config.yaml
experts_per_token: 8
moe_layers: [2, 3, 4, 5, 6, 7, 8, 9]
routed_scale: 1.0
balance_loss: 0.00781
beta1: 0.95
train_tokens: 500400000
dataset: "wikipedia_en"
Below are experts of layer 2 (counted from 0) of a mixture-of-experts language model. Rows are named router (the router's row for the expert), gate (a neuron's input weights, with its number), up (a neuron's input weights, with its number) and show model dimensions 384-447. Each number is 500 + 50 x the weight over its row's rms, rounded and kept within 0 to 999. Numbers have three digits each.
After each expert's rows: a language model's description of what the expert responds to. This comes from a sample of Wikipedia text that the model never trained on.

# expert 22
router:517510531468598565509466504454474427463634526501500598500449496614518486479414511473554475557603466510458520484531528448482532497430502554584495593537482572521474516562474488442568492583469427
gate0:459490428468462505551575502584486391526434504455491426491459473444541547440555659492668502532375603451466489544434581503438518452462523494499518326579461451506466493552493479530515576494453480
up0:479440525476459510521516485448485449547493508394519450403432522425603572458544557544570490535514559510566503513455592510419520456530545484525534368586461478468513501548558474506478509523389515
gate1:495518465444508477579465456422415480463526501454503518436394448503444466471485502465487511482386471536524531568545506440468591432499489562472493519483568504492468407509495564485551510473565487
up1:541519544589455463474481563570552476464535478534478488551563531481570532543554485490512470460620519476472509465482492566445431598506465464500451484508501468514505526510503521539448505483475486
gate2:592550493484442441484484454517487381438508420503435565456539483490414530462640518533519576448480505489488536569509447550506565493509488436488462435452488515489528544485541512536521518477541545
up2:495476477510526501403436573489418417551537445494532545559527503515587509453438525525567530575570540518546517508462485432597456511446456491538469500556537555525475490450531545540539365461476522
gate3:481531498473430476497484347467450428530468500479467571544525439549409475603597496560499573502490487521479601505456431519533604498498449523425399479516527484481482505537504579578520462468493540
up3:505450544529397602550424464482457545482480495470435502472519451522450468525517470511515554497581447615478530473405582548541525504532522548516467526569419582535498559481515510499511516502479458
gate4:603594518542464542500469466523547392504650427540413595506556470499408500566567443474489546516450505433577553488505470531475471504482430461537469429456533433426508510510536557523481414402426521
up4:530676439530471462491564513486532541491491596448396461545486494522426473422506544494516464559555550528518488402519417540487440448562508506527455550436517542558585567457541494473544587513612558
gate5:554530508506534516486520549512426479497494478427518402458433451520526598509533535461482463444461492449454578483480414606478565477578518584460493525509488504482514469472461463559591490527485539
up5:483569499491453428479503453527589501504472474599508608510533571454427420470500426553508519521490557506534416480506529352482450467461455444619515441528561460493473529494537594487476522462491451
gate6:544565506500478441481451482552506516437531469538431547507480513472540488514573543536520516507452521498518561456495387532526575526536466463481469571468574451463472559551552571582542426383437466
up6:544533453534469486444458520477578549522565485467491540536573479416554491512487483523465442535592503610586597482591496506572514562482475488585526576436504557433485543492465451452594626499416458
Table cell pipes and markdown separator rows, commas, periods, semicolons, plus spatial prepositions like between, through, across.

# expert 26
router:422466499514586480538456552475399527481538505505634449540515457503463525535493480443589510507443509478538476545485534492508500594574502499503536497534461529530470475423462467496538447482410509
gate0:468480461473464499584586422408458427479554511550471476491513618421429483530511507437542496483518467451504538571568500433433496485492525486470491467484492480480541461468570506539519493566476601
up0:497466545555510534528594432459435454456629527589444448516551578350483532568515504442497481556545455490525589527568447416462562578483539438526479476474478448491484436457510460531513457507476543
gate1:492487572400476488460444515536496406473497493518499529439531476434471492474517537458557532473474533490449555513460494416503490520443483497496553478545572472490523484590487529505583488498473498
up1:431449461472577493494535550470536404594541477545517534513482473486598575518493431537407463334491484524483507527459582571469573464555538592437475432523451533506451467575535582471530508535572404
gate2:521573524387453428522529508518538516565436462441463526569406516505510523526610557519480575519518522415489574436535494499496610480446441538469494445443526416503527468536546523510548542504513412
up2:551527521513545533542402518527517503517407464541430561404579400440462404551520497520451513444462547500551539616477446551512417549509457489529486452495580511505506517550483542515505478444487515
gate3:596564516483486413466416456549588350448467451478513501472557472502432537467557607430519561487503513450460505542534426452495514551438445507553479445514542439397502466612508542535507495422523525
up3:513456470482622486552556521502405550500541460511551460485533562488493520575518512470542426479507468498474446453441506498547483476600548501380437439589558455577489467466438532475473520460484477
gate4:597628557417513503466495464524523415506469390463483540471520563512453526522598500493472563436446537463536605563496491538508509572489442489477544446456553467431522515503516577531545469452468508
up4:550548463472540633463502521536505371519619410510501519494448509472453655604536511455423527471439451453429558542475427541380555514455491496464513500493522557533404447500473507527469470437559492
gate5:542569525523481474460419512550527482415543372519501502494465470463461474503551448533513513430432501420397560502508513530435505536512423499583508413465512437442574450574539545518481438436448556
up5:508519636465523488447514467576374498445464473445552499543470485477468450612500500407529479492449538507439494542500567559494516633591412564512516382460516427494555487499513514574453480422470505
gate6:598595566525458558500494413519491405443562397497421520522419507513477503490556527513552589469466564504425579552509519506569514564489423464523435408481593447485550449522493580513509537457541480
up6:449497486509503471340454507489584530460531573467534563511519402545534485446482618481480469494475472484543521477482503497554541486578441529561597519529480527467595452551536439488409469612471465
Sentence or paragraph openers such as In, The, He, It, As, and number words after "season" or "Side" (two, three).

# expert 40
router:507517466563524518408483467457450483519392521485550469575574475512540458474447476479598488564571471490580536418548604434551524452493486547480543533563395512510558581537504462595496605485491535
gate0:566634529465446455555447446554542453420496452471472537458480588421520533463558550407535546478432474479490549525527504510470552528492443507563455470512543442385552530524479543502572495471525478
up0:541574493504413458538482492539588510477486537471500509496472505433575445468535568364495521512487486458493600474479519453490555485496466513563434474516522467465502503534460534496502569450550525
gate1:610608522458479420566405490555495438548529445572489536466504471493434494525511530535511561479457609440465538560479446535516476510474467469566462492416537451477544458502468600463574526484517470
up1:373501448438498527462586463483470536494435522463511522533520535530498461517488555489487451477448437543567519469507563361502514402491529544486453463510461609469441523508553493564503444474512505
gate2:523581463604501568448587470532598512567518547476488617466547610538489444565483474521497567495397483391520512458501514421463437469528509499459565517425490597484518471436457534489499407524598544
up2:447608418576577493440583552498642498554533583446522541454499610527487496464475494553558529515404518421501547487513547404494440486570478489493538498484502526468548451477442486514504427517507531
gate3:540513477469549419558471545489489445497483412461439584441561432494501567517530517437523462523537531479464487583531449541414466516518482464475427567492540440446441531553480502517506492610521589
up3:515539489440561405508460573500485466458476446456459578428535447501438585541505502427499438509502481494444505541535465526419461529510488462496406570494526449434446532529519519522512476640498590
gate4:535558488441446496452466486576534444468503425523365540540526515464402499619589601497460516450591518472513573502513460510479520512512442533533472531462639469448543521526504510592551496485564499
up4:453517532533500509427447502538476498505522519490482522539547415491541479495494471524528504529553486515410515532477518571425475463498554485531408435503480438574508484550556550507579514547489559
gate5:534552424561505456510476494585544515467453441552526552528496512463556463485552523518526534499528495429520510579498539474532529488469513454528483515507540479441549437513428527508518543455477518
up5:493509333546540459376511484471527582427535532521509491513495497512529456466496501396553523518511439508603439480416522476564545487508521560512498604555438485527494434519355476462414571513436554
gate6:529503554545447479483494432507378447474484460546412612479517491495389465537571534572627512544476546507449443545597534417437398467471461480585412453512623468461513502487486560517484483493502491
up6:608539518394505449462525476466454455459647488458536502486478447526540561534510532438554441538459490430482511545431472532470363699572423502578564526499492483495643505501489475426476471493565491
Sentence-opening His, These, Other, Its, Another, plus inner pieces of foreign names and words such as Sinaloa, orcas, -aki.

# expert 30
router:464481559535412607630476551545478496550458602464550542451450445498552453523454454521500489408495512501448509471474568631513517514500482430532575489433524508548530506532506444448564435552514540
gate0:527529519504501440472485481506572459457481447435503501450431521435482551525529485546567506509475557417492544542511518358498533533419408557515477440479530477479531478562496601560531496432500476
up0:576519444497482516583544448558521495397532490482446525343498558532561504518605599588532491539418497496457487511493513516506451447445493529510517412512537465514498461556512554552488492574551602
gate1:534567427480476463506541462499517472499494404395484453465507417561464518536542501573463526404496544419503534503603540471437578524516524438463528429478589469405471478511445562534515539393468512
up1:524536482488519442465475478466496515442524460547557605522532452446509473492594485478512559535467562544444538512510482472495415547499427537524420507542427439513610452569555553590572565515480508
gate2:470557541515493417470509511570460459454526391471402534497528492439436493472539497486570504493451543475485520533553482516483510508523437517576540498437539454390507447476512531479505549420506512
up2:481506598500504504474446470434515492379524450360426471491515551500529593500539476472439456459494542410522537406533492514559493568477427531559542572460455535507439478479502496510520541502545543
gate3:494551557494488414383491421538522464453541482449471444449500504523407487464559554542480523538481578521555569499476444562505635552480339440472487556399536511451479509523535479522506465433447448
up3:633518547565585531506501568487435528505510402587534448467511567508506500524426543466444453429516453480520556576556508521545462452570564530526323510510509441540582499540475547421541465585560536
gate4:473546491422473498442475512532531549532550439518478498517516450447381543490561535547458461506469472486526555455477455485481560549497421414539485472469547448460502528464496561588563469423447470
up4:463530421557483576483547570478540528580507573428497424575551500496454458487466541525473448546449432520529559404412504576583510555425408473569593502408493519569521509413481468547547535509491472
gate5:571598492463488496478505427555492416503508395523455622525550487451490532485561481410496563514460581458481567527513475452526513505509450488524451428516520514459503514510490517534511548423483486
up5:473517426510502458423422555467483504506485516448643517548373423537467470511498539527547484477414504646377483419553593448511536454438560509584547489484596520466537555465511511517578480510422459
gate6:533613518475479511505462534532450431429606352483410564523505489413426560531572534543419566494494570469449520520528474456522542545462489509595415538518564435458532526538522509557537487411495463
up6:460515500468544543485547500510472529611423538513518489537517548575579473517457497577531476560563454499494475419416535555565336474520597514370522443499524584463518527613507563494460554499496505
Section heading words after ==, such as Career, Production, History, plus infobox field labels like Listed and See.

# expert 16
router:568442468468459600545548466511468480546492564464519605471514448510513456489491466585557546422517482484496515528517530598465479531442495484480561459436479445519541610539511454513622487623543431
gate0:496518481522485468442492418549476450460501425534452530533495508572487506526578503495459590511459520481504565571565519446485520573496428529559494463430558474445528509532472573439515485443534528
up0:573562488425549507476479482499488461476540459523561500391470575443487604469533527571447504428440561446460585491435418540466473587520438467464457428467520447461559476508395502606554461565502544
gate1:557574533443466520460393465571508440434457458537455449422496485482546574548652554460536584451462484456441644466524453490460534528462418441537480484496515444474566437599482565487584509437598503
up1:549553566433423429489454549447559432478419569499433502440448457489501488483453563456403504516561513481465512459456531456530648570474498617546591545547474511437591504452518576554541495480478551
gate2:579570506499468460464472477520449454446553444494463533492489500499459463532596531471495566411462561518502552507542450488469579466494456478530509468528526511444508552559489523517543529447533531
up2:435500430498533444434543562563462455531572552520479504445480555504452516521518436526575392557507530508640500477394470440501440531478453478425525570419475547434457460457505525627424419461447540
gate3:576608470446481459477450481586557458406474348495457481510409555410452497518532517494479502542484553464515555601415472473495552588571424529455485481456585499377514439541560604547550496481461521
up3:450474474484478452411480546595490405498465524464401567451423507504416534513447399545479455512464438592487450575468565464543457568515525525476470339536516566463555481520528601467609445440569499
gate4:571486502496413503493466411517483388409463421481530544469455579483453531464603544503520516529441519441447597532486445497465565545540498517520475442472542452435479494483512632479509516433504578
up4:529454497520482558557464528489560439524538522505502465484494474484528438502505396477508456579521481453517563587537514485532468475470528520517456461514506443466490518464543512481505431461567455
gate5:556527541502468459510505499528552486493468417506465536519441516530402477474560594503471547526459593486478552482492511454510536545488482449556507485481537451468472530497473574522498593484464469
up5:431502422513471536585542555442564517598392587525501477504493467482463476459429507498511508523398469458501523401494540544525476479503445470596614509422434435561565552505473476526492548480473409
gate6:519573456427517465436504452569559395394498452447449496496453564456491536468563466435420565486498528457506575569510465482462507555539487443508517469511576431458488452560495618504501453460439534
up6:519502454526528572429437488560517455531527479501369385542524527464504568545550488433425487428498525505532440551349430444488554486451502509527427576542472544552445459502539543483388371557485454
Single capitals and short word-start fragments in names and coordinates, such as Al-, Kh, un-, B, D, often after the or a quote.

# expert 60
router:525486436467552559512496476512525468516440577436589555565545520521451461492516446537466507422504449575493443404507539542483549491455568530470530504534488534529543500501468457541478534458552595
gate0:575589501414454405450417485545514421522517446496465583557484459461422499539536529478433554477474538356562535494519385492373508478549394485524531444465539450394499446510523580584608476438467562
up0:526503495462566525431465567526541537486495506495494576662508518605511436524582472430436491466474526344539499566463394471483428542518430480487548491481495550426498363470549476511601455449462539
gate1:556540583475462492558471462486515486480543448544446465454494518470452471456616499427492487464465567390444554558532537438466504602543526528542488472456510401472509541558535548510542448429478527
up1:581573428459427485454530470545523457431496479580540499565540441470551503507509435492463501532520440498580508453414481560495483433438429541478488487578555512513479454556440543501482530480507510
gate2:507592546467461521524479470520454453464535434529456514444476401404415615503611565532502529514415551475442519520537454500460494520551448472460570456432542401489519479605520536573611467430411492
up2:514555544482487575477469529499547549512464468466525543465496467555548369360472514408588391434572541562502479501534514437438477499565495491438475517520439561472551469497450489480559593334409546
gate3:531551516455471488533542490460460467482557414522413504414414469414482514426605516504546519475533588437369587492471435414493501489479423494514476507485520500428505499540508558590633394460452531
up3:421510550467554481450439485403485574426511492583576584503471527530425558542531491493405434464450527513545487503527420507385414455522476489511593483490470420536478490513548448496542490563605558
gate4:555490538533435601414554457583575389475555492496487549498486532446525577486535545513500510431484514473398558486631577420506455540572483516503538495446522472526560505560472463628528422363517477
up4:482484544576452631483532533490520416560546525494470530539542500513477440598463486484470547417483436513451536458630583464540480421521554502499494495457490562534589524448539488553497521496580498
gate5:512579483386426416500495465548543446469495459501469509395498541476468522502592555525526537405424554465501556540571471461421489517572396476450453509465527452422506461528493568588556411505490463
up5:477451531450513456437554468630576439526509473471448486399459510444495457564532513492507458558457496489574439541522502513492495443596472479464455530474497518512442558444461502632459543578489442
gate6:555545574493461507423472472512513419423466427581498458434497390481527517565520621514505527468405534379488528494540489499558539547491395479533472358524603391462511446538501521588585514487525508
up6:470456499461455457459452465529461438518509546394552497593544492541447464546476406525497453592516369447518469401498505537455430369572549507396589535559587548521485499470543471462464451561475558
Final or inner pieces of proper names, such as ton, berg, York, Angeles, and the d in Gnädinger.

# expert 3
router:444492543547475502547583538438389462626495504504522520533564482463629550455516510463581525563531498541482436422590549583515459547484584604522498492516466555541477437510553535547463491487491481
gate0:563574501425482507498450418537471503468564444501421559506529471419466561596565532520555492488507540492449586509487412495449566548486452427452502522457542396435496507540534495614511530477532481
up0:540474553495553493459439642610516419408459411501506496511597465447464502448521578491426461487526512445510468461513534447551500608599518526570504378535458448462475469513505536433562567489482492
gate1:563579491439466480454449424620530428476503485524479538470417554521433537537554477494583579476441560470445525500497430491481528499464462503504466517435573445478507502541491588523565473465463466
up1:505499554477497536616527464461486518527591596540485460569542506477498572564511489431347415500624395432582558425404466459471572508580475559513541489447446542530416491524458516483405554462477455
gate2:558514514470449512507411475577484434484500391488435493483459525493439468538570560495543559483461599407477616546560415429482559537579425497528466483529518367384514511601467554502611451454446480
up2:516482472520573530453577455514590542620479589555508481532614467515506542465414450557587466519589558532601500501532379448541529529527518490380442516526427498492550559461525470526500462562531448
gate3:539539518388470416494430507533538525442506468538408585473548521454420489528562491504483491511516510420548560523494470483478578485523474493566493517505525462404452515568455551508552538469507574
up3:520469507473447529502438565517587563456566456543484534510588482391531543444495465503484497517575503489542511544475528459516489447516486521493513512507451520441495471540522514504523582408410653
gate4:492515595524519433516488489482586500515482400463491540421436496465484515501564503515554548452452596456416516528534444467525614527543356523510484463461507430470500460617506524555527503380493493
up4:551375477517532554553488503537380416503493517556587505542516427428441498580451522530375430542535492572502535512470519530487452510426581465493475519497477495503468483434416519548474464627423563
gate5:538536494492527437527509497508539367473482411483428582507422604502427479511513493568492569404419484428499530596514489466457465564523411502569487422450630438426517480555537479495525523491439540
up5:519545515573451490421377441428526519504512411535392493536430518484521517540472471490476430499516448519465527449487492576568586534405365453520372557471626504398575513553506435455516611528505595
gate6:514553510431538512516492444575532449373525487496454528437498432450425530527650462454530505473513572496524526593435400505447515497493410464473437511486539421452550519521541564555491479451452509
up6:447518483536496514531470453558459493553508507503394506570501486552545545540516648531530491493560478489424444503520525476533487505508464503482449544408512556537454495532557513437453570443616558
Auxiliary verbs, negation and short function words after commas or relative pronouns, such as does, had, not, or, than.

# expert 50
router:532428463526429472591518443446428434477421471442494496411428555509504546481405581481488456488518494487559453463610626477498391497471436535520564520526556506583491490501462536510532473537584453
gate0:566549522489512450558471504596579414508532414503474476484483538487421521583564542572421577544521508425494586528512416536536602541525473438479543469428574460374486509549534542517558554433496515
up0:496498501546459468548490490484545432505547486533429484473494511537498467474474488542410531543583536501494551510579450569587551449526398479558561549379545446423428484514595508546504476527614402
gate1:521612483452512472501484473561484464426500440482453469466487510405449558479581554537500589462454503448480575481523474511485535589487470538567422513533590500464524483508486519498614513427445559
up1:489476510513526509388434513620467571543502508461523504520492509449569412421545464361481498542543553471500388521492483464462521463580540529495496651552504593534487526449448455479501518537459525
gate2:555519490483500522430496489462512412499484398501425561554411494448550470481497534435642554477466523405403511521651512483433544497595470535544565497488480473386504425580582484498483556541442576
up2:456528443558510514435477533510498490549491528455518392452533510535448541518537486493461482520461525517551511424459491541517563505523514402500504477483504559523566552456476490497463459458384477
gate3:554533488439521572487472428538410350462591501422535526454433568481455595421501559456451439423458468489542475571493458556486578465576477556523517477521507450482476417557566522530451432441538520
up3:564488555462461515543551434601380411527590510387493543445458487561470514451538497432447465494445413502509451559480492661444496528533498559544538477492522465499506511556547473480410427469542497
gate4:512598474482529468509472476488533452504511421525490491499412506518498550463620535482491515521524549387504551522507509417519547493533490429564496377438508539411526483503518532514504607474503506
up4:541383581548508453462511513476549458549436558465502498543477500533505495559445385495412466464441607510469493478531495568499469529527573527447524587447526442489537484460453527510461415486529457
gate5:567575459440534488502426453530571403569481480514406532432476538447404543497561446533507580432462495495474507489475421486490509560549477508489512445511517465446534529511502559514584569416448548
up5:551488544497537485566446413606547537518466452504492470482562606496479486578466476371451426489461512392418423452413519488470511542489442585582527555433561500513409486523469432474458475453451549
gate6:512557515414514488484381424526505449468503420473487463545491518463469505511580518465540563481476535478502561572478451541513643547546450512486488514518575484369517460509491598507520468498472532
up6:511462464545419564548527481565514534520586563494470474550519443495462411514478511587481495483481507516569486503551471391562397496529511428482459478443492397556391532600506470502593452429486417
Period after c. or fl. before dates, plural s in headings like Deaths, and time words such as years, season, early, part.

# expert 42
router:515530451535539494533529496569468549599396458481453425525502525537539504632476577569524413543475494472463442473545466522456428462603457520495490439506453506514514438533441492481465448457548468
gate0:647524660494489525469399485577523479473560477521521584485480526477451542517603424534499535409447550430480538565570446529499538536565467519522492537480550488431510495565525547534550514471494505
up0:325494351477495481549603492361503482539376484484506437562519443481495498520475550476497524584566431549553527399441566432498459503417496473525510435549449461487486487441486475473401517521472489
gate1:557518499439460497533532469555519470420558485494481533483498503495473611443597529468529494450512593463502539516515391479474570601507515562492487493491581477484475508525454476543569469532449476
up1:495431594537553470444583569507518529650426432470537532515593522467491442509460422552463493485413503564523487560425518529451460429497523476528435478528498451519482460377565603478472438467614503
gate2:524559511463441512521414384540522519465495404522512492450467487443440489557576522514545527444411529529471556447553498598504600577444412517498514452471578440526534481507459645459538479457577498
up2:443489520548587493406466480380550478531466502478429470523470517554488524521481471508514539580548465473546469517378408441449404533554508540483572520503463470468434458504462345553496523550502556
gate3:582571446463390468491460428520519422369506500608540501505428497499518590508582551571419532444457523511539537478457493439488541558501474472539432479514539421470551538492594540527485503495527511
up3:496453467469498480550530513564476602474390483528565510550546497562478467556561516475450410569534525489485529502512511524548444530489593521419447525514489514427498503490431473536510570484473612
gate4:508602478479484442412402453473481456482489404494507476474490508498508508493553492490585560442428492466513613469534473524414609549541527495538590531455599503410469459486509562465552516522484462
up4:533493434429510492411459457477455412544612446501461540511500375503596559522472483508522599516463445486534542555565476540402616512585534524529573523593620445416440457511515486472497392556494504
gate5:538558543487486473550408472554501463428503491470499578442537461509465528466545521506472517487493481446527599510522490432453567548503490422529458494463544470361588478458505547491540518544449459
up5:495419590547456453525491469523539501465526506498457545441519397457444487485546517472418521445559476504545541536474629435464550502549445366591511436523487506429527498509500558487486448523505473
gate6:573601535483399484516538410535452434419599446550484522477499421458389495486584529491513612403487538521524580514431426477485586519549483437515484486488487468465593534465520557510515380452481481
up6:577530494517419503481594477464384513542618495590512527489509485467478482523514503426495597528482491563499553565467442489517517498570514470510507486461416469553564584379539443468403391416517483
Colons after language names like French: or Spanish:, commas after place names, opening parentheses, and table bars.

# expert 45
router:437502653590533492487602512525467442559487543504427501503477482464607428484488507506513475523383473582514452500446562387497471457474489537563488464478426435532455478503529433404470416505530501
gate0:444488585473525381505519508531542502577532474426487490508470459523511500538485480445545601529493488475545475506536481451435587517508450397483498541470528513507551471482553554497525436517432561
up0:400472594497534325476544507473603505591566476431448433485498456463515557529481510455594570520546477518558505503534506508548551482516434366500544498444518513542602485481524550516498398519452538
gate1:498470519469485523538550474474578415415578476542505507541483585575516431447506571373548458507563449586546522550499460469571531470542542520555511395506421436532460442508442438533556480470437482
up1:505515467509504452428436506511460616562374508485535537485508392379496570518488429566468516480409530443470465443523494489424476508512488506492493573494564543482473560525481567461422527547569543
gate2:528592442492456566453451424495504452456505419474432502526524554460442483538606576538513553523510536480544541505515385420499536544466501511605440481473523541443467466565503585587592455432421541
up2:534502497562537450511515448553539510494550460491631412513580498556515447580517507518551504489475542554447454482464500523437487495561489483470565469497481498562556477491387451553475531470470440
gate3:548561483438471455554453489688496438450504432591476552450500515464436495487595533489485521488590525471484527527491450451516542599506514426534491466473555480442501518560515569578539554440487457
up3:533450562521425446443578484513446510404468531548489417441426492530479407481476592522538432491437506529550451563517483440521516454569559564401453392510465531443571557466589510484487487514461551
gate4:602586520397596455474433520589539462512523401519525538425497518460464492525573489582541614468504542457474543509511470502473560494556413503529548493533540437427503491589504579542496506472476482
up4:466452457457394456516574495542470475459557506470445520464531494552489490442561572468408433499478529440514496448456461401427408432417494414561530487470481512556446556519538518512478522423580518
gate5:504558486470435378505454420495526469426531428487435556471551532511469475546492469463502527452491491445509595573559480559491520576487499524513450579507606505370518477493526594443582489506495464
up5:519539504558456557440521494546430458458513448470475521549462487488515543406556613543469537519513531532554558522504546435486482529547478422462515474538460458578502543590427589573464502517487571
gate6:547526560478502443617425461537462424430513522542434639497493492489496522500526469465531539522465478463515539548540413499483567540500450538478464553535541474398507487588480525520528429560544511
up6:452531474494502533420493568610565504509462404379414480468532485567437395453577620527537510372492541551464521573503574479501543509548426532482580475471513438502568533444549509533486626457579540
Final syllables of foreign names and words, such as ena, ara, os, ia, and last digits of ISBNs and years.

# expert 0
router:561516553462571526512563564490591451554499505496529541531546526529515458391494455494561555472534423535575473443421573551418447456456526337396464443537473526610484528422449505505392532454592510
gate0:518536505463471430506492434455501453473568421460457519494461552454464554465518509584481535466453514450524581537517388521422530451444485512566437487504601437348495447536498575499545436529533502
up0:460511471579552621459546558433464427484537512537561534525501487535547515557574523440516563530462480537460529473552576415464552540488494498527509565503403543642516540528503554545446537492558528
gate1:458585488484516501479388469515499520468582489492520502552463426425466586511617462480533416524401525402534531595414500546513542517583417522512493445445575479411533472430484496603539501501421445
up1:503474493506485493503581528588498497501474422490486541533525542530475446483427562507435499507558451551480484507506585489458524527555458622494547483512580483449489579522472434483375472571564583
gate2:548566499487482482459429442464452404461501473486487515474507477467507536491598508460512482445497572481491558481555422503420505538478483477526523550459594399407505473520539631484530506468489528
up2:432502393457452509573497542461490542541474538594516557365470507453468471472488492398574464443480431436502445481507495534594496469542442577499496453477521496577486460569525532470504541504515524
gate3:525466534507534531480468441524512498515548485442493485526408520523486527452570468564437485456450437408450562423507410463478603510550453531530495494486565427493513492589495575499502501521562495
up3:495409573585490579542478470470507506517498543522515444596447561511537578469522446600462444519535417407479520438449445489456513430534496501517482491513517446556416542528517542530440472520545514
gate4:590491523435468413444409429509527406445512451425425502461490546487504494483510572466490589496452550415554559556525386408529524526467403534508549543467573463482512497583559511529584470447481526
up4:538450497375478508491458513518508540418404545398567484472463471485611492494478510478504496475510461535561473483543487530487498551394471562542561498430484580510456495525553563452599422506573498
gate5:493544535454485457495516482649507477507614440439496712454576394495408454506513472534456546514489509480483537497553545446499510514529488513521524457496524446479443517525504570579583486397442495
up5:542512465437543464515495543448477414448467526562554446482421671506573495534547565472516498465485548485447587506507411445533490542418450407580589515541469506418546492464458508513532431528446513
gate6:474524505482588489598559397527536468562473460536416486491490587496446571559476598526477510548541507487495539490441431457442645600575396457485475449520484473481495424465433505478515511486552438
up6:472486519559503537581552558515465559553503496570502488521532544543489492496485545614498449554395491491530555462480488503519585578519432550493499442496442445490547494515384513491512490507525477
Adjective and adverb suffixes like al, ally, plus list words such as as, including, and, commas, and table digits.

# expert 14
router:455419439628546544557508557561461488493510533557420482470486427508565480471487419463565456582560504573507503552527523500494414523488519569458530511489472476560476403416533526455473627578505528
gate0:447582525471391510464523498460487536560551439534479526443455483450488425536480510511518503531518618461426446610543512512540521466569492403569492491455495521455451507458424555505437495554407534
up0:535411493542600449533470490512500494446440604475538455541548490573523559460526521509510530471511433570524528415468482517453509556430514598454497495534498485569537505535605438483546485387533490
gate1:526579543442508503564486433552543417512447469510466531449517470397530551476573505595527557489510584454538508584507430496551562498446461511509504465498602513445600454534506510621566460431440426
up1:512506557460433445453539482520464500476377580587552539526411488415587527528551489509427573495465499547466510502437570443561590547461465570410399355517440491535484432514432502565495493470515474
gate2:505516486470486518455392470549489437416560474479466537489505522517477540478567545499566580502474498488480527493494440496466495621449492480492434504486487395501522543622534559487565507423487554
up2:559485537443484457550616453588471502627500470540432485495534543445504483519497403440438464483537538419533558549551509538597501467514555528554520443475499533467492531431424489521461411538432466
gate3:563580527478507427499400478475552447469496468432459529488563546492433470527594528523492549459540509495477500511399482469467533539485477459524424538453551455392514470531510570515558487460507500
up3:498474506546468542525511538518531490460509543518525559473506586446525408532488429495527573597486520622485531513489571478554433497546560572460473524599485490456505553403475473452464421542503414
gate4:490544417537502491553424507519568507506564537481384432451485533426489569471454442560438487496580494562441493446495401536469462487494518408541414519499599496537432425493466542492530504510417420
up4:529511567490481538436522482544416502525469499496612610592492531531498417564528566411583568493404488446517480501539574534555528577458438477423575500527481540487506579561464500508520478492585548
gate5:574518528479509473479473475571501411491522429482483530477512493550445543554599521534451564485484565480442584549537482507495532563492467449498412512447533435420518507495443597521571430420540487
up5:512537473430435448436558460464612540538485552445522556486489515526491504505442434448454465518557494462517471408442478500560515417470488549440469484554488495466496560474589454439485564576534470
gate6:493515528492548527591518458491541431489462529497458455508556398558543497512524459577447489428586557518530477505462490530409530514502515418493486499479493485464545503508549484559476437526516390
up6:496534504465531492455543525544416515480432441495461448499510631475530579493491544494549501540440524492415495409541495443595453509557470515538541511533470511509493529500504552430553561504545577
Forms of be (was, were, been, being) and passive participles after "the most notable" or "has", plus "Team" in infobox sections.

# expert 62
router:503572509619481541471473386448501422498521531572563382535594503484578517491452464457466413499530508504442449529491549542481472534494397526569557501516564423493453475452398410489436487469512524
gate0:566469487477446481501440387497491494479535482574482463431517494450554490452476573529474483498513587462402508586459428474400447567524487577456534531565558451483476425522504518540434567442485501
up0:513565516483518504537559548485552524398395565502540518515513527514473517524491369433478452524371436539633535439501666532555454457489541527506518457506382519552509551500479522477536483527559593
gate1:556558515457479501507457460487519477452536375470444555493476453449463516506553574535510554456497528485456570532567486445529528508457421539448502459479535461453532494613484574549590477465510561
up1:535525548498471361522448511507510478550487470525508509462562553492447472442430512485432424604482531439530472501421521578505576502535486404607498499465484447523471424478511577512466480539470513
gate2:595570502435451549506543470586505406402608465474512527465376535460450472496507472399447584433504518421442541536559439433532455492566457503583474464452596427416659512555576506482557430462524492
up2:463469574464448510439592555491499488454560488507455500437374545508476488593451438397487470470498548456471475496505512443513459456536478557593487527475649482472689521518586449421444404483518518
gate3:560571548480491461524489486552402478463479428508494557395394479422465513497565534531401498481423548435467524507529457521489476564495494521532463456523516445483570475532481631549650434475469513
up3:533452513561487491445489506458586541640524537466434513593623493491502465536509511518466542493476472539505534418487521587519483473493529493517519573430573530463439461457483394456432498510562512
gate4:493522563461439484484472386473526462442565501558576455421438532522461572492469524432554527538406513427470503530476441474461655514504526501503481465489518418519583407489458559500521529557394425
up4:495490447470554528504527640543472543544456462429421552606497500491518440449536496566443507481561499530529545500526544543525408462476477491557536561469528538443413579578514455548528483439519593
gate5:541563471483471490461520485583451481518461460577444617480407439466458469454533512472496552532423535415426575590534461481488480563502468500449471474489581500455525433515531575544547435483499541
up5:485521514476502449524375526431561536477495463459514414472542519438506521479439407555445480548442419549492462617526506471529525522485487461585440505420488454545478478477459438422528560446487464
gate6:537507413530465551467493431485548551534427508525461503476469545481458450469511488457481405530430488484424486550519385503444498511525520394528527447517623428497504440496413575527445509476456541
up6:467522552441507455492491530519453443464569490472509511479486449510542588491493544539552581487537568521636514516474603495512499503519463576442470579510397615556449502525524407495583474518490477
Nouns and prepositions in fixed phrases, especially place in "took place", plus home, medal, held, located, and blank table cells.